From a checkpoint of a small mixture-of-experts model trained on Wikipedia: 32 GeGLU neurons an expert, a softmax router.
Below are experts of layer 5 (counted from 0) of a mixture-of-experts language model. Rows are named router (the router's row for the expert), gate (a neuron's input weights, with its number), up (a neuron's input weights, with its number) and show model dimensions 128-191. Each number is 128 + 32 x the weight over its row's rms, rounded and kept within 0 to 255. Numbers have three digits each.
After each expert's rows: a language model's description of what the expert responds to. This comes from a sample of Wikipedia text that the model never trained on.

# expert 11
router:158123103093067116170148190127155105144154100158125105125095137160161157122174139104149121123077157097167138150129080101151084091101158171067099129097155139096079130174174204217109119108125176
gate0:106131150109130080118121046189153152198153116139146181153114075146110172112099143119100150096099052133126114119087119084059111073144103102147172135125166101123150154092132123121164133103125119
up0:129180158099165113175046121122147122119157086139243148159173107127122134114144149182144129141146082100138076158090120134085113097114137152210164141115130149140163181150181152165166121145136135
What it handles: Words that join clauses or list items, mostly and, to, commas, also, but, into, including, often after a comma: ", to improve".

# expert 31
router:151149098066111143165123123094126141231200106162086069139083127142168148126156113101148092192148168106121094096149149077082082115053133115139122187112163158133107153108167178178118135156119169
gate0:111068165129118118117125062088142113107117163125142101114096134091148160121156176074093173189138163130139166161158104127174107157124174146111129090139115111120183113116144162131119153122128110
up0:114144132140126155154046094119164144085138122139184170140059127179140166122154141124108179134054113132145168150122141167150100165121128125143143154105110123123139135104118134128146171135108168
What it handles: Hyphens inside compound names and the first words of place or number compounds, such as North-Western, Winston-Salem, New, two, St.

# expert 52
router:142150096103084142178137167068102120168182100144088106121089161128116108148172122150165067112119111099150118138153144089149102117093154166107163158101161136141132117122178187208148090127126145
gate0:109162160157153094166069077120111137075173136094149126100076127178155074155138133132136175192106122070168107131087161151075160151086133182164093066148116142131155135134135122111143157071130088
up0:147153166111134141128180106171073101088092109099134068131133164109043170108172103126153137157106131127097076160079131148094144102129182144125032141098136153134139112142143121099170176142085077
What it handles: Pronouns and possessives in running prose and quotes, such as he, his, it, their, her, plus contraction s.

# expert 42
router:149153113078127090129131177112143126153155085150101129053126163153155110124143151060108086161095153148148148142163093097144110083101164095129113134145127104128106153104118173148130134095147101
gate0:133063120129166142128185151147124125100123136127127110105107094136144172116140129077152189111209105116095123158102114173131147093102158108111128136112117061133071175154091167147136091146200159
up0:122162072164138068162149138128152128135111151136081107106145139166103097099158123202153123172116181169181151155212069133161120158183120122089104094142106138130112078098105090136123151127137081
What it handles: Sentence-ending periods, commas, and, or, possessive s and hyphen pieces, as in Young People's, shelter-shed, semi-final, closing ")." or "."

# expert 9
router:163131076074086126142157142127096131126196082136127122065115136113179134123163125073154048139101165142192107168156121080130108154128100150071107105175115138070097112130162183211079154153131141
gate0:147144142173158125092176112180110103169132129137140138114078149098092118141115157127152208061171127130135161077208132092175158153156122154027176158179164128130093084094128097160128154134143146
up0:160136141139165162078139130180088082206106111153102102097089145102107138104128188128090180084148144119120140072199107108208148175160110103059111167154158140074103084122134125149153147158134147
What it handles: First digits of numbers in tables, scores, times and list numbering, such as 2:31, +1, 3., plus the word "as".

# expert 48
router:131175108137137134110093170141167103130135115134147103108126154147123169092134103048137116144101126130220118153174108089092128119101115167059139136150153103073121121123180157116109189153150115
gate0:157132152126090138074189183122133128072111135102113059106137085131124153209099082052176138170129177150121111121144151194130106125136225160116157132114206139170113081109117133034094125098132124
up0:138125116125101107121143182168097149073104094105182126125154078140080146177098105084144189100116163142095105158099167177100103163109146151140138120170207122165131068106105121080134139087145130
What it handles: Field labels and relation nouns in infoboxes and biographies, such as Doctoral advisor, Nationality, Running time, sister, career, plus following prepositions.

# expert 29
router:187157107072080104127123145153161143130161095178063104111095139098155139125175066091146053167100151124148102142198132103161103138073127099097109111171115170121093153135133133156094122144086143
gate0:110115167143186108078086115152145165086052138148128129098099104151145097112154111137137030165122179069069141114207104133145139052115113136150138160097086167117158177104117107112120125105156113
up0:072092106169187104123180103144060085123110105061142114225189133134127121159153135113136107119125224143121161136159100157119170085144078143114071140070130094116104164118172153144150124156157149
What it handles: The article a or an and role nouns opening an appositive after a name and comma, as in list entries: ", a football club", son, journalist.

# expert 34
router:153121103111086153153140183163131146139180093170135093137140170160110184149153088085145091183069153137149058103153137117105156101098165145067120140118139113060074137144162174174112125144160149
gate0:123112079124118108142186158122162142201165101137169143082180151077149135136120117171128154087100147137155114114194111215116166135141123143151113135180102183101071168128065096158105124132098135
up0:142094114125112113088094092062155135043095126180089123174096109123116120164129160103160122135117062153050172142104132076126123160105159151137170116135080158098098089122081136142139136178193104
What it handles: Syllables of romanized Chinese, Korean and Taiwanese given names after a hyphen (Hsueh-Ch-in, Tae-yeong), plus his, her, accented bytes.

# expert 22
router:167176064028083079136131160085103135154206088134111096062115122180128102102143069087126129144154166177128088151125093109114060122077147154111106171151154145117092145168130146204084110141110157
gate0:112133117130130137147186152044090128155162107089163090074143157138128125083156107152194175147130149186092171105118047127186086125145078090109081119115093172126171224118112190155147145071093127
up0:121114179144120113062145111131145172083079115107031164094117164132161143165114213143180134204116100112067141158161125118133131090119142102107113140132091125122142125173139151169104055137095090
What it handles: Relative pronouns and clause-opening words after a noun or sentence break, such as that, which, who, it, then.

# expert 59
router:176175090122082099145073160180157086180208128200092109140120167141171111111217102085127092126095083116149116133209094096117126107096139139118063143140136173115103137121164192149109120116105174
gate0:153108084109156094147143101105142160162127161140109123102140112129178125168136100114161072114044151089170142127163119145120086062136174083150146137118128103141155186126116060100124088046091144
up0:150119161121178108153156103106145201130106181123123130096104050185121174090081105137152101078111135105111109119145130117093107109160170113155165114051146138134119167099147088115126132121086099
What it handles: Topic adjectives or nouns modifying a following noun, usually after the or a: government, music, military, environmental, dental, swimming pool.

# expert 49
router:150147069167064109138146141186150085182196054216111128105119123173159085147166096090117124164093131084127144110140093081126128085158154146098058091120160129127112156144159141173103161140147147
gate1:080093168184147122105162147139139194115197037121153144099142143141135097147142119098121172143134113140122131122078146071141163112174149089081131129121135116134097132201106053094092129115150148
up1:099151163116128132129159156216205072124147070146176106113132125117127187111150080100111142167169137145119148106074107169147145100132093186107089098092097123149174126145127094133140135182113160
What it handles: Words and numbers in demographic and stats text and infoboxes, such as There were, Other race, %, Total, Bowling average.

# expert 5
router:148140080139132105134130130174157141141160099146118135097127112202108147084121086066141151118096103184140147146182148110154124112164131124104067132142148138083127101145134117137078151142124111
gate0:100173102161100079128130129162155173106165134205141140157135101121090077119167148129137160137199126143105086113084183120116154173105095126133167163102137130113098098140162114112115139125100066
up0:153131177149119101113171126087051100120116064097139110122101169196095159124087148116138087176126117123133048109126143152148134139104083170126175126110141138180129121161063126043185116113179169
What it handles: Prepositions, was, and possessive 's in sports and music career prose, plus nouns like match, album, season: won his first match, for 1944.

# expert 1
router:131161071124094120154094129154150155142119068150110105105095130112097141134168109036161122162112138108172118140191161097077114109085152139088110150192123125148090151192164155159101091174147102
gate0:155141094109070117154139078128109171112122199076089082132138099150103150094175084109122153179193141105095185120129123160167096159081161127026134131127144096085158145159115159166139153154131126
up0:103112099131147050162196133101124149152086166090127103139117112090176131138150107129197106129129113130129132113196147125165132121127100143021129134092124146125110112132154143157173193183142117
What it handles: Inner digits of years and dates, especially after 19 or 20 in dates and tables, such as 20'0'8, 1'9'91, October '1'4.

# expert 56
router:190154092131112119157093161148118154134144085191124093096073146136145088109145135065166075176084080141134121047129113123096101117128166162075106148114136117083132170110190168153074108107128195
gate0:170094131105142146084125149108109175141125142099176104083116148131113092128176146066082149157099121157148118059119084168123152070128126121100204126061099150123129148115158159155122143152098152
up0:122079142108123154098140180111096166107130122196092048163100138101137161170076044134180114145113144154136147116095115093046126095084139097125129129128086130142155149137099104150112140168086139
What it handles: Middle and final word pieces of uncommon names and words, such as Sp-ade, Surab-aya, Angust-ias, Stief-bold, butano-ate.

# expert 4
router:203179091125089141097095181125138124139170086154118105146095163118158130089218076083168089133167093162193094162144157117139132118073112170059106160142155104113091102147161182124068112138134188
gate0:144103131098105180152142114110191087097150167073098184160107130112138150111185175219104137136114141111109107117091102140136124131122164091074131147130195104176081090140162171183108032111148145
up0:072158133111152146139172180146108188121148134156126070123121161091144120160142075192116086078082129113164119111115123098120150071208081146109170099158082120098165098104116190149080119167104129
What it handles: Country, city and institution names completing a phrase after of/in, such as United States, University of Brazil, London.

# expert 24
router:115140122130075105106177172126200076125149117136096064098110122187121122154138101086161131097115128145167172156120143092062097093136138163064130144147142103106115145160152154147113112159085149
gate0:159104139113148150128161113081114144162129061053109157154167121146128119137163062141117119129071128166127086124135129113097119186178124120121095174158117176156150091092186161117141116105149151
up0:132157103130121176153111102098119130147097125172149094051144170085073147149113166111157147118102122095124127147110085138147155122085164134170171109163075117122190138141110109190122152116120120
What it handles: Main verbs and auxiliaries right after a subject or to in narrative prose, such as been, would, became, made, upheld, confronts.

# expert 46
router:164137076111086135104127164138143136170132102161154067120078146154139123171179107095166130255120139158145132107202180085117066114122142154077113130146184132098099179154177131204088125120109174
gate0:100140109117096065108129126142176078097086149127099135178085110189109104123130176104163144141093148156064144160091092143082097142118164058229139185133082130086140130124114079110131152100155135
up0:125162070103167201166135112109114162125132159057159133184115131160079109096164158098184079124110101116111208176105162153062060141153129174179098114125128119086109088131079096135126113142145155
What it handles: Word pieces completing personal and place names after an initial fragment, such as Leon-el, Neel-esh, W-ladimir, Chulalong-k-orn.

# expert 55
router:160098043096132146168118148122141070096161091143069130083125145131075091130131122130132093109094160091141149096139127062109110152095168127060114181167150116121119115209162161196049140148101149
gate0:153194078080123152155159135143146126129136133199115131196155151129146129156136149168168112101088168141100129170112144145162177143156155136150115177077121108176108106085134151163075134150147081
up0:152137159166148169086178099127147133134101165190216094112180154155128139098111091149117080120119183113156110187135172159081117159205160136138098141136119107169125149102112129209115067171130123
What it handles: Prepositions and determiners linking noun phrases in running prose, especially of, plus between, about, during, their, such as place of publication.

# expert 21
router:151105070126105099100149140175117102181212064128088108125068119131136068139157097098150134215073101155184101074180156115070110139117175159074108116114153157122102192104171146187091100125106166
gate0:146150159131106066125141113147110126095195155169153152138133109110163147158142092121063115115220166144106145116143186100098143126150125121159141122080110172096100113087055150117121179146169099
up0:168127127109086099082146100169155084160210184140101138108093117107144095116147109129164122145122142138158110094137178117123144159149122145087159146178156243159144099084125150137066067133129166
What it handles: Capitalized first pieces of personal names, often foreign names after a first name, such as Kud-ryashova, Fuj-imura, Sabb-agh, Sun-abe.

# expert 13
router:127158053122122126140173159164117103134132069121113121074084143114168099123123086086186122115102129101157155132148117098131137122120112138101095140108127126084105130130147160139074078117100179
gate0:102158119153067095125131092120130166104165137124105126131136150050119087085148119131144150086131139130102153164108116124160168143094131095066127148150119184118140120164088130149105125176112200
up0:100133076096084124160139187093128168088134158075159134152109145155109124104187095146095114183093123127124084058072068026103126168200043124144115146069129166119122093061167160112132114136171120
What it handles: Pipe characters beginning table rows in chart, certification and results tables, plus digits and capital letters inside table cells and citations.

# expert 12
router:162136105134102089121136170173140133199187131164118078092079164113136073144180120088128105126102135127153130106168079117088102124103138140109135180158148125106105144166168181145101093117113171
gate0:114136149155168092135103105118120218067133134160116128183102172100138107141164028103117112098133065119131118130136119123107108147063128116111132122138155109119150183143134148169163167085097122
up0:142155117152129152149132105079083066166148071140098119117164139149123112137085192137089124110160138130131103111150141152107140116149106098098176130083052184127058075104107107085155097098149139
What it handles: Word-piece starts and middles of proper names, rare terms and first names, such as Kaulig, Frizzled, epithelia, Larry, Chris.

# expert 54
router:130169069141118103104128147129137124131140076170104107098077157155122139121166093058107118134122129127142146100204123120147143067122133222046105128133184166131099177153109190184088072173149152
gate1:112124111165129144097151166118169125147082094107171124134124167164157088122106147147164117157148146199172119087145116150109106113200172131079136110131139155170076188210071182093189116154143156
up1:135115154153107159110141132129084120119108118140123126066141181109154178074112127166155153139147116093159141108167099126058164055113091098128106100181181157161121174125077147138111143100187201
What it handles: Pipe separators between table cells and header markdown rows in sports, election and chart tables, plus semicolons, colons, died, married.

# expert 3
router:207142070139122123130137124147132110204152107183111067122098170149151123137183090119168103178106134147144131151197132096115105077107147173092113138148163126089105151162164166188111139128093180
gate0:128174141141098162127120167145101123123114173171156126090131110182158137161137158138144067100112130111081104149162109126098090141069096168134153070100082151170082110176171162161168115146118070
up0:141122134082130122103160115077108192155133159125113164153102160141144096124125068128106064116166151188126121081165158112115160182157155146163083172098122129117108176087087150105109191127127123
What it handles: Middle and final pieces of non-English proper names and Latin taxon names, such as Skop-iec, Pannon-hal-ma, Fırıncı-oğlu, Sten-olis.

# expert 53
router:205176071138107132131093136153159098151178119226121089127099132211131141089218106059105076183104090154120096142172125078136115114122116121135089148138180120123147098155147149159093161135127170
gate0:109097151103121124136082097170100142209118082138165123087157119192088145109081115180109067195080139149176147108123147084169121174140154147185098161088138140112167144100076084167151191174122055
up0:157113079126136143100127101091112142071131151104131131164130182085161098133139148086128178073144126158150132170063142174082152079130084125105173100112129134134106123144179191202126087072141156
What it handles: Final nouns of named institutions, events and places after the or a modifier, such as Cup, War, Rebellion, Mountains, Committee, Stadium.

# expert 26
router:169133040086102100104073149133146095152163076197126081103081161178143154124211052092160108208131082127158123104169144099081093105101124176099100078139149138133135135145133154164100111104119173
gate0:065108081102107105155144102073086143160162184099214116121107145125135170174095042013105150185062161157157123116168121105119155139070055129085175148159121088101149087124120129132039117100134075
up0:154129157128121168119135152151161131126098072190104154123150111105113075097156178198127118109180120099059154124112119145126100167189159093141114162119148168138135171140154160114156123128140178
What it handles: Surnames, second name pieces and name-final words after a first name or prefix, such as Roberts, Nair, Childress Racing, Stadium, Township.

# expert 57
router:185133073095069122107120161143150166132118095157105119111107140151117156126170024095194094187120132174164104154202149114125092115135138199059064133132176137105115122150133136140078096117128166
gate0:164109158141117158123085120076121150164091125173117185166115119069100138120152093140146156127146136214163155131163158147102128188079141131137103134073153146140088170140164088144104134132149140
up0:155100142180094105160178139170097147202110115137105141123158160157102161151141132148160099064195141114122174162175175110120154150073109135177177145191116144106129168136142105186169211120107112
What it handles: Closing quotes after song titles or nicknames, and final words of titles, places or names: Award, Stadium, Cup, You, King.

# expert 33
router:146138077114126146104180109151134122153183064206130127058060168139144122126145083055152106198129124158139166085178143113091114087094123168060095095105158137145077130166136154217090140124173123
gate0:101104117130118153085134126145167156099159102170129175109117140133059100103105073117134128145121151129052160123119124104132110086067077142168173144125139162172095121112181177106150115144120164
up0:167111124159130174152158086130122160092113108129094121119111083140179093173150143124162126143100082123224069129164086117153169123171170170111124092166112090142084118104119090166166157089143118
What it handles: Pipe separators inside wiki tables, especially after empty or dash cells, plus table rule rows, middle dots and slashes.